Weights of a small mixture-of-experts language model, trained from scratch on English Wikipedia.
Training: 267M tokens, 8136 steps.
Below are experts of layer 2 (counted from 0) of a mixture-of-experts language model. Rows are named router (the router's row for the expert), up (a neuron's input weights, with its number) and show model dimensions 288-335. Each number is 500 + 25 x the weight over its row's rms, rounded and kept within 0 to 999. Numbers have three digits each.
After each expert's rows: a language model's description of what the expert responds to. This comes from a sample of Wikipedia text that the model never trained on.

# expert 10
router:473477500509487510485501480436509485453532497498496484541508496480502489519472514504471487503446505541483566500458510500517487535430517520499482
up0:467490509550519508491532474506494500503499547510501505439455479507490527525509503537499482468515492532489518474517508518471479534520552500502505
up1:482497471505512523499531476488516520543482526542458512509501476516474498505498537496529519509505472520518509537477507502450475505484503503493543
up2:486491482523516486463512524521475511489493513518506478526492506503468483494487489470524512479509490477478464526489517499465464484490489473485505
up3:521487491504529506494510487525476541475472483525536494517513505504512498533500505487534521474516486493475487563508468504488488471509512541477508
up4:479530520477513502553532511483500546562517501480511524459475491533517487501500521483525480494475471503527508473543532495512510506494482462505554
up5:506505520488530489493497487519521511510546522512535532481534499525467488511509521495498490495484442540542513501548457495518424477505470540491487
up6:486466527517480493484492503501492559490457498459567523494472490534432543483451467498499481553504504555472461495521512440462468518555546496527498
up7:501481527471491488520494513489512578452496480535475508469489520474500477502523468519543516518519512499468557484463456517463520500514539505492512
up8:513508487515508469473467492497520527479506497476464511482491504544476480462489485469520509477484497483504497523523538525454451474482555488491511
up9:515459525532470515512483464491511510508461486515510488541532512477449512507489524503490476531490460495531493485494521479473490523480465488548509
up10:508495488522496537539510459481504486523542530520492496537514479483531477465517502521501512503521489508544514479493506479507480499473481461511494
up11:469529507484532536522501488460495478474497489511445455512498493493522475466473543520526532528440479514547511486488509489511511504432535519480501
up12:476501450499507494522502474454527542534492541510481475515545526504540461456485501513502462524514512490519540480467495527526494519500506495514476
up13:513542488491509472546516463555466506481497543499464537525505499504505531499534485522494533477522506471572506485496521509490482541484499458493503
up14:528518480505519526464524521477517526520536492548473498485520483436493488530491473521506468496500525469484497515451487439511501489508519500501474
up15:505480487510510438463467466472481528504530523510532507513476503507497471499462495481474498512461496494464490514488510445479478486517526528478514
up16:447479501468529497508535472499550507500479538524485537491478480530479447457476523525532521460519487539490516495506487524450536518463512500491497
up17:492447525461510488507470498514488499467479519500464538484527482512484492501502489524493552481495476492515518507511524506493500508526474523511482
up18:492511511529474513445515508492546505530506487502505537501535471501506535513515504521493482487496516467538468508499491475493492462524499499510510
up19:506495470538479505523521516480518516488464533525490520481491483543488496485519524535492507507543492519497525522485528481505462496524479493479486
up20:472451473464480498532533452473521500489508487491481534521525494511463457485500477512491519516482424518533479509487529516481513515504527480492488
up21:549500503529500486433494452503447524476496501501487493551503510476496509512559567522511487521494509553500481518492471495490489501535530509496500
Description: Small numbers in tables

# expert 5
router:456504503506508483531459464489530534497529511515452555528559505552459497504500522558510518507491515518519522499465510497519496520474512540488477
up0:502517466503452506506481504499512551455491483522469488511489461495480489493501554482509535456502491534513541485484525503482493537482559517523490
up1:496484497534488517493544456494521545512545518497469501515543464513458474475482489491479499497488456497515514523521465493537456533472518492507529
up2:505533505497511494513493457501520502522531481475534504475495487494527506523524461478548484514516463498491472513496469494479480509518543486505529
up3:485490527530512509529514490524518545496487503499554533530510492508468501508502475504505509487493522483467491546499522486505449456505507512490535
up4:519521503527501499453521514453492535502484510523477493513543537487493500558505503500527506496460509484498489515521486504487453551530496474517523
up5:521539501514511481503505484496455531537520477487503513512539499500528504517512495502522504533522450514493480516484460481481486484501489525485494
up6:509528521504490515455551473531532534513513497508499499550515475528514503480530504490512517540518499488500495500489499505518520516482502474533500
up7:490514453511481468501563481499513495533497514508456501526513502487525506501494486549515504517489538511507482485504518493518522524514501461499489
up8:508524503478477512499516488525527459476491521467510473501526487494529465467506539507529527465512484479518515449501498516506509523444515539505493
up9:494498463495474472504494497453501497488489455500503449512487513501520459493515495533532491553515493521479544497515517493451507547492504508504528
up10:498518507469479488484477472526535522579505530483475525512506514497495466531510549520511485444488507495484473506544526503499487505492485523523492
up11:489533491513476498498517512507468534476516480538497493524500533440484499493510460507491506534497510504460528503466473509507517503465470495528519
up12:429479516505517544502483490556489478466491521473529464500511535482513512526508500532531517545470519505507488504526541521516534471488526462511496
up13:454469501489526517467498495486482505515491518477474505492536533476536487516507535555554485455530496504504510500485521512502503499529512540481511
up14:453485525540480496474484489466506540500512466495510486545527538465493514521490501475551530518503482518475477514448483508493511527515523521498517
up15:490436481526547476453538526465477508454490528520476497491480511500504483528451471500474489490491548519511546486508530515424480486530509515517527
up16:462489510467529542520519506497551509494482521504519521498545527519448450527492492505524534488506528480487533475485505513491482467512498516505547
up17:439480469521479511513524553492484491507523465505474518429514477494480478503479488490497536504524460482465508482465521514494502518512523508498533
up18:505474508502467483491551451501528513454486521553491506470448491513495519487479522462484528508489484493508507521480534515472515457521489486537514
up19:504463497551491508466535521516505500479513489575471507526509528419499510505459504522533506527511495495498482501529511534508519504524475517508490
up20:501502513506484491512520481463509529500501524512506524488465511469520472491457545516474507514507517527536516469494491506497425490524473503502539
up21:513500494470471490497501461487511545499471472481503461561454504476445511462472523512514517493490451496462514500529466505488476518539487530518502
Description: Dates and on

# expert 4
router:493508514517495491523492491468516551495506481534505563498509511474477501502511504516484521527503493514475542547493473519461481497462491520513567
up0:510480522527513531483512476530547543527463538474527475486489519541520514552468516525479485474459532575529509532447514524480512475456521467484512
up1:514520486481531468535445494495482504492510479489504481526511544507463499565515489509528514532479495498445509545423510502485512550501527490512515
up2:512476489539494542547479501513455486470549454480482463483509515469489503502470534544446487507447519488524499478483479456516471503497458536522466
up3:480513483526496480527484520540542487510489505519495536517483507471511531516529511542508497459533494466515539454530528479443542498445497486446505
up4:485514500473515519541517488516526444532526496506486504454517496492503468479513513522522483481494514499543488474499444525509512531518470566545487
up5:481508508512486491471498477469520520488449512474545524517540483498490524539543529525501502502501430508493451449476485498509527536486509519480506
up6:492493491528518508533458490509533500504517535515513532540508506488491447495447502496495519500519485485514471514509512523467452537460517560467515
up7:474496504496525517466494507454508516475495474497486505492514462479520514464521513479500526458502510509536551490514500519520536520490551502512495
up8:496491512497506547513463462485506510498478532496481491459466502544465477471455491533481492451443494511540502468497475505511494519517498521488462
up9:487496474488553511533479497498517475471500541525547480517513498513484512503438480454478479498538509535495527479549463473521481505436489506519531
up10:493487488470494514517526506472507523536538550502501504466481505512503529565520541514504501452525541485463507496511456506486538504441495485480510
up11:453464492482507486474509533520469553494483514502547546520554503477557495483479495496499510508529452516464459554502514442502488509500486492526513
up12:483472478518494507474500507463443491508507473518524521482491457455495519489484478504482502490532462485519502498516438497505537477534540476492508
up13:474480521501466516512480493513518511485482477525508489483485480508487507486516520533491501502501474491497469521488469531482473488468497494507505
up14:478505465490501502490509497494535509502579478534528474502495457483509508481503546454516493545512514500539464472510513459483502579504487509538472
up15:492507524505461516462517515523498446477513496536518514521480518466451501519481503510478535553501496520485498481477487468531492490447495570512501
up16:490465463512518487499520533468481523486519496498485515498455481490505498527469525555518483542480503520512505482429467476498511530474529525484474
up17:493518490504515491494541530515525533502472475509488559523511471448518508536503503542508491482541463477526500479511509473479555496490495535494494
up18:494484452519494507499517505483457501464477494501509497491496444492484533507537505540528503511489498514505553465526539493477488522507499554527511
up19:485489495472508487514523467511500535497502528471531502475509465517461530513470516552509469509505486518473463539473533474469487494457475508493512
up20:477498498499476469469478512505546478502469504531526514519475498460497448465499462549467540527476478501466536514507497516502485478496493508537525
up21:522464518483512490551473512484490513514502522511500449486496495507525538499502483519528541520537521503502458473432481532494497528508501498520478
Description: Taxonomy and species lists

# expert 2
router:496463503486502529495514513453530517488500509521476509522572480503503468537504510501504530495493474504518552562475456533488501511484517519512511
up0:518500527495505519491522496518519471491505457509465481513518510491517519506532511437505535536500495564503476484507524489523529478504470554483476
up1:497485485485525494469468514510469546472535488490523498522453475468476523503501495500475474520500493492519541490487504485471453518512467484520526
up2:516518504544510511512548517483517542512461470520461503504518466478464511505475536479496556513450493486485481500443476494462551498485449488488478
up3:524471452541517532514499467464514519515515509528478523515539508553482516503516532501515493488476481494504501478450476507480473496436586521542483
up4:477512478542504506501505471483518464486475452497533544526497494515504461492465521473534536497503492520481489502514472509507510515517567474482517
up5:518548499530548483486464480521577523479530512470519495560515516504503495498513505504521514504484491560491475505520519486532488510514491490509525
up6:461517539465509481534511510506476479514499502505504511496531499478512487525469534495489513503479517543480492496508518456490496461490500468463504
up7:461501510475522498480458465454527560494485456485493468520453499487498514502503471532516534528524509533521533488493472456454522511497503524467499
up8:474504440514541537524512479460503522487520471522517507486523508510500522507502484467488504489482441481472493492497463486496492525514508479532497
up9:516471446508494511534494507483522532491458486540488510528491512536473465501473552514510463520506492542454516506466535507532474512491468493483505
up10:509539487523487536527517498471490479456476509479486479503521517533508483484495521532537457518469523524452488474548497510522478515494517525491542
up11:481480471492496513517492438492513543534550498515488467482531475544487462495498506494510524515492526515513515499519493488508518507482460511485520
up12:500467485517544497492532459465509541492547503516457479508487517471498546480513501532500543554489477534517512484483484487504486503482457484517479
up13:457471430500516536506481480488505479518510488567528506538482478499515517485501496451515534501488475524493483496491532485499540539463497505522488
up14:484495507490533473526482517522505527492520468493495492474478491453456472482488492498504489528509452523497512498530475495496512497499493532471501
up15:486493454499502515497467505469529507509493498511475517471514501478484483498443486508546496510504545519507508515500500469501485464497492500495526
up16:497481509499468538457515486487524475478520528526523482446535473505522480506498536476498530450526445491514492505505482507503521569510513500497521
up17:541506564464517446478509516502552520505496488492442509554510468488499513461483529499538530557470482478508539527494491469476488522511445530529480
up18:472526483518473495526464470507538499530508480533516441465480521505515498515529521502517488501519509527483528481540475513542501521489496528554565
up19:473486455541508532471527497507520510495521524480471491538506515437511452509527526487519505526518507529504457499492514487466507500483534541522503
up20:500473493519511474522526498506511516535513510550451488516572503480459481488536482510553551548461497518509478482510520486467484506494523505508469
up21:494479456497464506516476465479536489496515524527482498497526491522512526477489518490525551471483424520506540508515501513459524523499523546501503
Description: Word-initial Latinate fragments

# expert 0
router:490475489506523482492489483481528505514506525538491510476535479478467491515496513515502514504472468494487517536459475475456468478479539513487506
up0:503500537491494521499526505500478505491505534501460476513469553531497496498511514482485559517496510484484477479478463526512540493506507489566526
up1:495475500483486523510499480513511496495536501488449508521480512520499477481542498460495514536514502474512527537519537488510482483481503466555500
up2:528518508505495557525468502498478505490474459495478526474501509509508506491517493531506538550497493494492466515502480482488498498466503495477500
up3:506486475524486472517523502463474500540521490570500500478516501522479496517501558511511498486467524520515510491479514533476440498450425483527474
up4:537466527499475534491511478524460515485504512486498498530511490550507546481482501504497513483453479490476470499501486536514504492540507493513514
up5:538511502491465501514493488507498517527509542485464508492509460529531463502490499483495505562516493513496503535473520511450504473513539484536539
up6:500527491550483510482515482494488539535491479521495470558498502500496552514497518448490476495536486514492476515477465466532460547524507508484482
up7:508491527482522522560513508548483494496502487478486501491495463474505511485512485558496527464507504488485498514514525451491460485509528524505534
up8:485520538464522526485529483522502490472489484506559504470486526521476474522490483491495508478513467505493503515544474480486516499471520535464498
up9:488547467477504487522483528473525519504484533511489562488498488517498470521462461525519500513466548516512512477483460514506517506460499502490493
up10:534499562484487490504524508522464476537503470481516480491533496480455491512519509519517521472536524503499482470481480523487477515508511496473535
up11:518471488505502467495506477496510498494500517483509494508510519485485505488427539500547504529514452516518497524474494509494498504489514525515519
up12:506513491515512497497507466499461489465491513492517498469523450532472494524519488481490486444515509497508500556494529483490425485496515527501518
up13:532505506517455517451522404493478496493470525478495513479480547492471529504516519468493548532481500521477498528523508496473503521514524476494501
up14:525488506526520536498521470523481514473489477518532478531504490482518464492484524455460544494504494548525490555483466510557462498502488550497490
up15:515492486503539506475518484528491496454488505525472515502499481490490476461510529475466473492472469484522479535513522495523522482509478499507516
up16:477506510474521502490516500487493492501471507504480502544480494517529486509487509490516516480493454483514521496508491517473506525482494515499534
up17:459428512523504495522530522486542477545480526519538514559491504475497486478485490521511523504535460487506506520509503494522479512497564532477545
up18:453524505510490561507489491508486503513484532559555504536516465541488506535459520481514473491500511515522505484527478561466469521525505497464448
up19:495505562475508492501493488520511477410506459512513515486480454557482474522491511524499517535502454534506545507549470492461499507517492517480482
up20:433501491498500520467497499542487492476459526496541509477522462481490500564534521489521515476523492483502502520524468492458489487555463546482496
up21:473471519472486498514462519497518481508459496526502520465458522516436479519549501535498522505496475455512502503535510482462482529462521538473494
Description: Sports team vocabulary

# expert 8
router:478475480499498513509489500448495537530494487512459530528513475526474478507470522503472518515466467551479541491476508508510483522505518511506540
up0:520455529483481541491472509557492530493536461501514513540516510521531437482502548466517486497518453506542517540532522494486444543468525496540505
up1:476520478510545478472530471496492497492495520515511493517504489529489505521496537475497513465508539532524505493485502509488467506503486479492509
up2:488482491485509497486535456505523492532416535480520467557526507490497502527442485496494531480494480532472482493496498520510529560506484476476557
up3:486462516509490523493521441497505500517504540545482549522530465504504480502505530540511554464500536484489532495479511516492503494474533484507532
up4:463478497530509524501516467473504542519511545514478521500533508516468485521498516513538503484491481518512539482477495481464479513453495494502564
up5:477483517464502490526522478519546527515494500543459485468505510477441506484500473500527526488497495505461504524463498500493498507501521507514510
up6:460515462517490476556503525458533510500517501507515503493520485480496526520505510544525529488508468528492507485466484490518455486504515512504501
up7:469468485544529490515537512523493475495543530493508495477489497500522537534485521474514488476517458493499522485473483491486503520469447528534541
up8:532488553520502462514495485535507509518481489470490465471501521514426500488476472485496523551531542519504526480463502484491537443508510561513506
up9:496490478479496517522519507501548531513503497484462468489503522457467498554511465525522495534495498522494493490483501465488483551505499504538508
up10:509530487552466484457565504487529504442511493530525514510494492503502489508529532489488476490536504495512489481526516489481520550491519523520507
up11:498479474518519504526499476534505535545515503523502512516516515495518485516569498484527504545493497519477518522488486479423505516462509520511472
up12:438526494522518521529530525503496487463518503519477550492507500460471507533461506519480541493530510498532529475480486522457537551472503520503481
up13:511511504513484535513497529537487479496500502503461504455489469449467481527513484544507519485518516507500483518484481488477480436502514491541545
up14:508505492510526528545475461531532505495495543492519527480549511514474510476499518534512501550536486487490544496472494506468482471499514524503474
up15:515520481493455496472534521514488512494500490474543452549513495504485471526500452542497502532485529472508500507520512507520502479505481493508531
up16:499557501473453555517502491480513511488520487513488522472495506501456484508469493504491519465496542514479455499491523530457494470488512492508540
up17:479520463503496494494435546515522505481476537506504542500487503491529500479443481502546524460513507487495490464523525520468485511520579536476526
up18:472472509531481529461565540481527546513488462518539509489481508512507480531448525522493483457496547467498492505514507515512482524505518563486497
up19:484539429493525556510490490521524529525560510524484458502509463543456502484567516606494497551508450485490538447490499492527524486477474464556463
up20:486509532506486464475499520494495484499499516527515527499491482518522495518433525514491486484514523510488569475495543529469511510483536505513469
up21:458489496447518470485498502496515528480497479477485496512532496521484532521496517479459484499497513516523489488459528517484536467468515469533524
Description: Sentence-ending punctuation, quotes

# expert 3
router:442489489543497506517480508518504504532517541501529503464521473509508469515448509525512543509523496516486477517491503497502500513537523549470551
up0:495529505514502511499518514496449479494495488527493481494593519519479489503482500509513511508492488505494497512462475523489494496495552541496475
up1:537475426542511516509497469499502500524522537497441488496491491504477483528477527488477515508532514518495494487483530491490490499504575490515495
up2:448548494492548503515469449491536460503509521491519490515532485510503497499530516452510523509520491495521505516473487506519530514473515501496499
up3:485484481512519507464519525486525499508538465518520500525501463499463474516512486476532500489504517481483521547486486488475520528503587498510461
up4:528530513519516475534490479506548527518508493511511509513508555479513514502506487545462476518517511507503500524470465511513500501499489512526549
up5:466502483515465501481496477505535512505505502527450479489491447522483520500538505486547526471516487480480490491496507522505496489482505491519503
up6:454551508471512491509557514506488491513522449500484504479535456511526511496478505530517487472489480481497478505503497505456509486508499537524495
up7:477470528528485517492500506489513515526495473480488525465478505529481487483476507510521521518476527498525540529507518478475483502524523482461496
up8:471518524484496483524566501505549523539494489529461528507528500535508492485515545510556524474458512508482484490437483526493506512508495513527513
up9:536495461498498514520527502475506493504559433541538518505494547509542522533502491457544485471493498498467494482507480492504522502487515516493503
up10:485524475468507517477496490502508490462511529559525476519512478502485485534488500531511522491510508507532488475465492499466466483471492480512462
up11:530506432457499542472499479472474473499526469480528494468529487493488470497494491481492553533504522512543470504540490450531483520477536502517487
up12:509476519512495503472503520510495514462499465507469466549485467475524502499504504534498494490478488484491489491481499484445497485489517566494463
up13:462484499483425466456530502506499523478523528473459545472529489506475480494550549509532496456493492523445563527479507480494486508498460450519582
up14:481528509491490511513500524525495547481479475519497514515513515465513524533533557508511486497479497543492491532488520500487513490515541538482518
up15:526487522477492526485516495484524498472527515489475527490464519481535487531490499534520496510498495501515550501505466520505544514508513489511498
up16:483455516502493445511538478490495486468507535522500498460507477528484486530532525544469470496522475466478505504500529471490461461487499509470477
up17:533472478464518511445523470534485518512493545491457488518511526501513498527482490529497524521517495550507503489486511469488514499494470496480515
up18:509480499525486533484449495514491530481515482461508459509510524489489526557492517490535523490484465523512495472502500507521561524478534521489502
up19:522498493522466558503480496501517492463503505539478515529483498510518465498489516506539490500453472492534557500491454502516461488502508500498514
up20:488511482489518493513529463531473536466530519488485496526493509455516498482484472544504452513516484525460496515506486469517499497498544503534505
up21:494510504519437492525524497517543538516526539510474502526523513494455540486487505500479478517513456524513491523473448495517489492507538478529514
Description: Hyphens and prefixes

# expert 1
router:465504485501507477488529506475500527515516520512476558505477505507496479531471522502515516492461460497501544463476522515481483510438510537496527
up0:490510524549532480473495513481535562513518523513513458486562536489494483519471509497499503490490529482471469517468512514515544482528484509481526
up1:494498543494494510488483481545519509493497531505510398526510479519487465473548494477459501509509468513512510518497486560514501449488526513482477
up2:504504499519524532508487508513489514497449473480491457502514475487518525490528454501535499475477471512470487502513506526486436474455474503459512
up3:474491476490530520538490508484511508462514492482495460522493498486525483471513495528528514512515479457496547509464520475484504480506519506502483
up4:508498474521515584515533504460528506525497501490463462521485471549498505545507495486473502497481457488483451472511473517491507519521552528532526
up5:475488489481512512496488504486495491466503528457493501481496487525525469501448518473461540490532506517539503516483528508492504480535519493507555
up6:484483513543500568519482458434508494518462509499446520472517494499470529468514492487565528500515458476523508523486499480492406543521489485530532
up7:449464462523505518515503508520514482515507508499560503504514507485536524476509496515492467503516544506488487548519500466480459495482489505527475
up8:478468498543487536490496525499508487509493512503507501496562476508489523497499494525527480539487525491505477506520482493497501466476494534490491
up9:506499523537481512503452499514500507475521511543497478513494517480472491466498525490531499480550480510500460532488500525527525503513465501536485
up10:439437506538508526528489511480515486471482465508490474482505527475508503494515503463538552483466502491511505501532514503492485471522535534498492
up11:546461534527525515475514499501497482530508520514491439500509501477459504533519545525473534531454490473480492499496503501488464499499490481514467
up12:451514477449497490490505492485562525452487536494541506524486490476523476527512482480544531497520494470538491519523497486460483486519484485510529
up13:506469483515485536503458509489484474468517506521509492485510482497515518469492486508509550516486505523526535504491470498448521500454487516540505
up14:496485531506455492515440443485510538476552511534505510503528513492476463481488533512524485459483518502461519502480463508494463510535561452500570
up15:525520501526480498477492478518510574504551500527504506488513483500512530482538481503502485513557489501487523523487492505503485475533504494542465
up16:526525523502497520498478513511528513467471535495502541486507431514478503486482477431508568476536473510507496532512522519486499462502500488502549
up17:473496517484458497505504463512529519467498527497506488469492452541480491515511524517538608483508482521520502482482507535480497524517550502495513
up18:517491502476486505487461470527478481517513509449494456478518495512499488527508465504464524472458505547444500522472508465557493513511495497505559
up19:513509502483516500493512534504512523519507491554505489513494509453442490538459484498503491496517478484490529500477512527501502477491507527538502
up20:506490465520456518534488507491532509506487512528563473574501467544503478530495453498535492476455499514465502521481529475469480528474459471494526
up21:472449500524494507523521515460514533488513535542539512485498494510487532471460495535520478550474501471521516503515505475489508459499485454503497
Description: Years and place names

# expert 6
router:491474518537502536502500487478524519509498485519478467520545491502487473485511552513507520522471466528519526545508486503507479515458516527504503
up0:480463473499455524498525499509503546513566473496511513477492535559514486518532526519533500444494497513472464497497536536505491511461509450490511
up1:483506493507466538461538468486530518494529498518515523484509498557479505540485537546516476490506463556463517475480494504482501482505494511573531
up2:482532489470532438492483513416495478497497500485512518530477493486483501520504490490490492515519522495507523498490515490473515499522553512522488
up3:527487459547488462481590497496493514478512515513542474495472485541514536489480452490519484485485498474504507480480474507500496507507502509517507
up4:512511500471538470477546485470509493492511468505511520471499519485517433532506470462488524500504511474501475479498506501458481519474497523447527
up5:507536498536507508534487489515530539495500522510511522521481496450487506534540493506523473521513524500499470542494487466485465488490503483569494
up6:523473532503459520493509503511536526480539499493486537489482540504459428476491510498447480472496483472496508437511478526482498514558530509512509
up7:481495467530470479515481493504514490530533544540465503525494480474521467457491479511513504528525491506483507504482470503497484489516502474515508
up8:518482467506517535518507518521498515502567515481503471453487527501503518473511520487537490509480489484518485464460462521500470484502503513509464
up9:545523529511474497489509467512542550487494488492526498469485526526493535543531505463544493487483502528483516504421502446522497521544528448490495
up10:540512509505523508469505491488523520507550471494482484524509532470526479516510462474518516524443507489508507531471533554477542474482501484497514
up11:480509497484432483515488494518478484520500507510494481524501510468534475533534516472511499507549546500509485508457523491520487512472505482528509
up12:527486462475511457469458478500484530506467479482511477535491503498491514549475479462484528520542455507520507514513480521485525498490548540499501
up13:515533500514516516469499484505472498484516471498491506517557537514521494496521502482538535495500495485466501532507492512516497489535500501531489
up14:521527475530461482505548474517451504506506461495489501488495500514540505539531503461530551493470553480448512496485475472511459483530493509496486
up15:499528486504473456504538511540499484468478502461502494487499505549529439481512522530490528480571477482474467492509517514471490493488502576466501
up16:518476512546482492468479502469575576530507551570509501550527518466459509484454502503551472486496513499515492503480528532496515498491459514522500
up17:496514546468443513536481501487490531486485519506497506478469473538473501515503483494555518485497500512510535506486510511495502548491555502543537
up18:512483519484488531544492502494490497505524486495482508471504463479517450493515513484496534534495531493492495586519495495476522498491516517538526
up19:499466539484506493497513477518530517568509499494559494516496510523482484497469495504514503539492467498482510488512492469509508523498474470525501
up20:521502507493524514528528469489531474544515526500547489444506496507524474490533528471529489459491493508472506490477482478494483469462499487468542
up21:483527503509531482485506545488500486512506456527489510514496476479491436447467482493493503496548517521486550545489506522433455498503471511444510
Description: Music and film media

# expert 7
router:481495508472499509520512462512502562497497487504468545508521501521470501504509548531517509512487504523489564480475474541509503519504493513519498
up0:500488464494538495502517502515528527502501472496488479503486488497456520558483502493445509489502508467499503514485494519468502545482513510565493
up1:487477450492536481447517517493519511534467518519482532505482459514555496491508499510489514536490518518502437471505506500479477512449476537509484
up2:464459509511561520519524532493482481474508495491510506525460517468481475491502506496483547528510490513502527524520485516465482498501530512519488
up3:450499502479541479446483507508508484527506511525448482540495497472509518479521498513556522514460522521495488485508504485525506519510514546507519
up4:538483480488501501502509460502516513490524528506478550511482486540477514534493482510502489480480430524498504497470527488462509490496513470528533
up5:518485475543486519492488507543494507488494559516488515502515538504466517490500502505507489455507506519512483494515518471505435483509506519506518
up6:541489464547488510514522516497521508482516457513512462489536521485522441537516525516537519523512518501460466497510475492490455544508493486488526
up7:491549515474491499513504463521561517511491515499471516475434503471466513474509517497501563521491457489493538530464484503488482466498492524512488
up8:463506536504485549499532512509521482446529481514525515495483489463531456478452481559543516492499477481466507490512492508446486531468492512522547
up9:477490488508485515515473530503489496484498480524544498495557474498525456464452498520494552475499493509463495495540522529511458552481495529507508
up10:492527511511505544587511488502481475525518493473508458498487480484480453467548518537520513524521514479487507495479493483516500511500510473505503
up11:433474478497525515517480507499502487451509455490463471480482495496512500509489505491504530495470451476481511547465493498473555509516560506465511
up12:522488503481519508503488489509517476566496515526451506518535492522506512504537526487484490516502521509494544540524517538503483502473517527489500
up13:499459520585518510516511539442483552482564475528531530492529470502481492506504524490535563457463503513503534512483497500472502506502517518478503
up14:523483510501525551461497476497503459540451485482474460455528509510506453534499493502579515492426440508552498521477514526495507526489496534502486
up15:512501499497499498517526489507476558527527475524492458507526514500527525515533519492515518518459490502501481509468472508527493486503492492489546
up16:472490480499539561511494492514510481536505501471515474477516481510521455450498511515462518506492487500472465521492564496546531529411519555481498
up17:476473457508496498493497476496493470502494522516497500477505466520502528484505511506516533544504476487486495547513462482516494512516580489529501
up18:515505480569516559530512521496536530454519459501498542517504503484500496508499489517551535448476492490505489477486504489462452490512461479495536
up19:522522474522459488473486496509546526483548510539521464519528522520506487484507460506519477478444489544482460528470531476539466505477552518542528
up20:506485472499541534509515495483551484470491514490481487481493468533464514493512464498509496505531470536499501504521533457489481477459476549498496
up21:502493505505487523464521512493480527473501490474459516483512491501502511557536468547452480502534517504512540497511522471493480510504505520526509
Description: Infobox labels and fragments

# expert 9
router:475497491535505525489504503499510538501524472535458490527544453491489517516490542514495525510484462530479540565460506450492481493488518525487486
up0:505463499457456495514521492477499511496507516499526552481494498533486538533522489496549537501547499468507496528499476460465452512536538505503536
up1:529507517492484546481497453501504437535499502436480483479487501552496475521491471479523521517480474508496503504476528457505466553468534480489531
up2:521520442498514507526513480472477515493495483509448498504463476464479506493504491536537518503509491487501563497460491494513455505543493525552509
up3:534475473484521502502496492480506514547505486452553484530520486511517520498478482464492493523509510520499503487503467460485527478499542484547488
up4:482517552448548508560475524491512532470527522467512483500519527505485477498480531521515507492509507475474548467490523506501539456483466504496504
up5:531466549518504495505504492530481544507547479503487507482482514516443530451473465540500505458504470478487490490462416495530502490531478522549506
up6:433484509499501536533451492519505504514525550494480486483530473523518466474482517483496511475515483565495495500479486521498476522493484489525520
up7:479485540528488531518503451498490486506488501499525465513570483482541453514498492536540524455473527530522510524515503482488492538472508510491521
up8:479491496496515500541510492520543474518473556517576505502528512526467464503510498500562473476497526534486495491515499473488482507496504546482494
up9:515526522551491510535531489490500534508538498467466525504511468470492525466484535493525514477491506482492474506453462525515466480510498491492523
up10:496512494496470531523552437489512474470462578489525499457493485507514484501516525491521556491528484486528491483492490516502498544456498519471530
up11:496439515488540491493505490493509495554544460543549514547467487499474535521515512516500469518476454484497491543511460503459514485531524529475491
up12:520533504501533510487508442498515503493449512463524480473556521492546469519517537518488530491479503523502477519484501545461476534519443550495503
up13:517475489556488580490505516488478495551474499490508520484484497500538483489477552495486518494462492466472519476450506454437478537504502493515486
up14:492496503515520524546475493513510494481464533501481465456499478551539467506516552513478530538535508471507546487480509496459481501490482544502509
up15:502499476430474481529497458517538472536502540478495515464491475499489487490500499502512486506481509519515518511527463508510524506485547474547496
up16:517509513505462533502508477483536501531507511544471531549545470506449441534475477498519515509534483514513557496526487535530473496533500503496504
up17:538534483520458503473477512505479519487512508487511506486522466482491489537528522483461494520513454507486522484483522506457509475479505486533494
up18:508493490523517483527446496478507511508472477489523522533510498474478515488540481529509498525469491510450486508463477485496512533498460498510529
up19:438489493493472539507507460498508486506520497564469464531521516498390502526498508564514514520490488479450519503504467506509516501513528506499514
up20:488510504491513515513495483495520550513506486487445491503525469503487483463465528455541553512544514476538539534506501495505454464472479461506514
up21:469535508505503508499458479493507485516479493498489517516452509525479471529449510493528476559486520513467516513517483500447526502533490480503527
Description: Government and military titles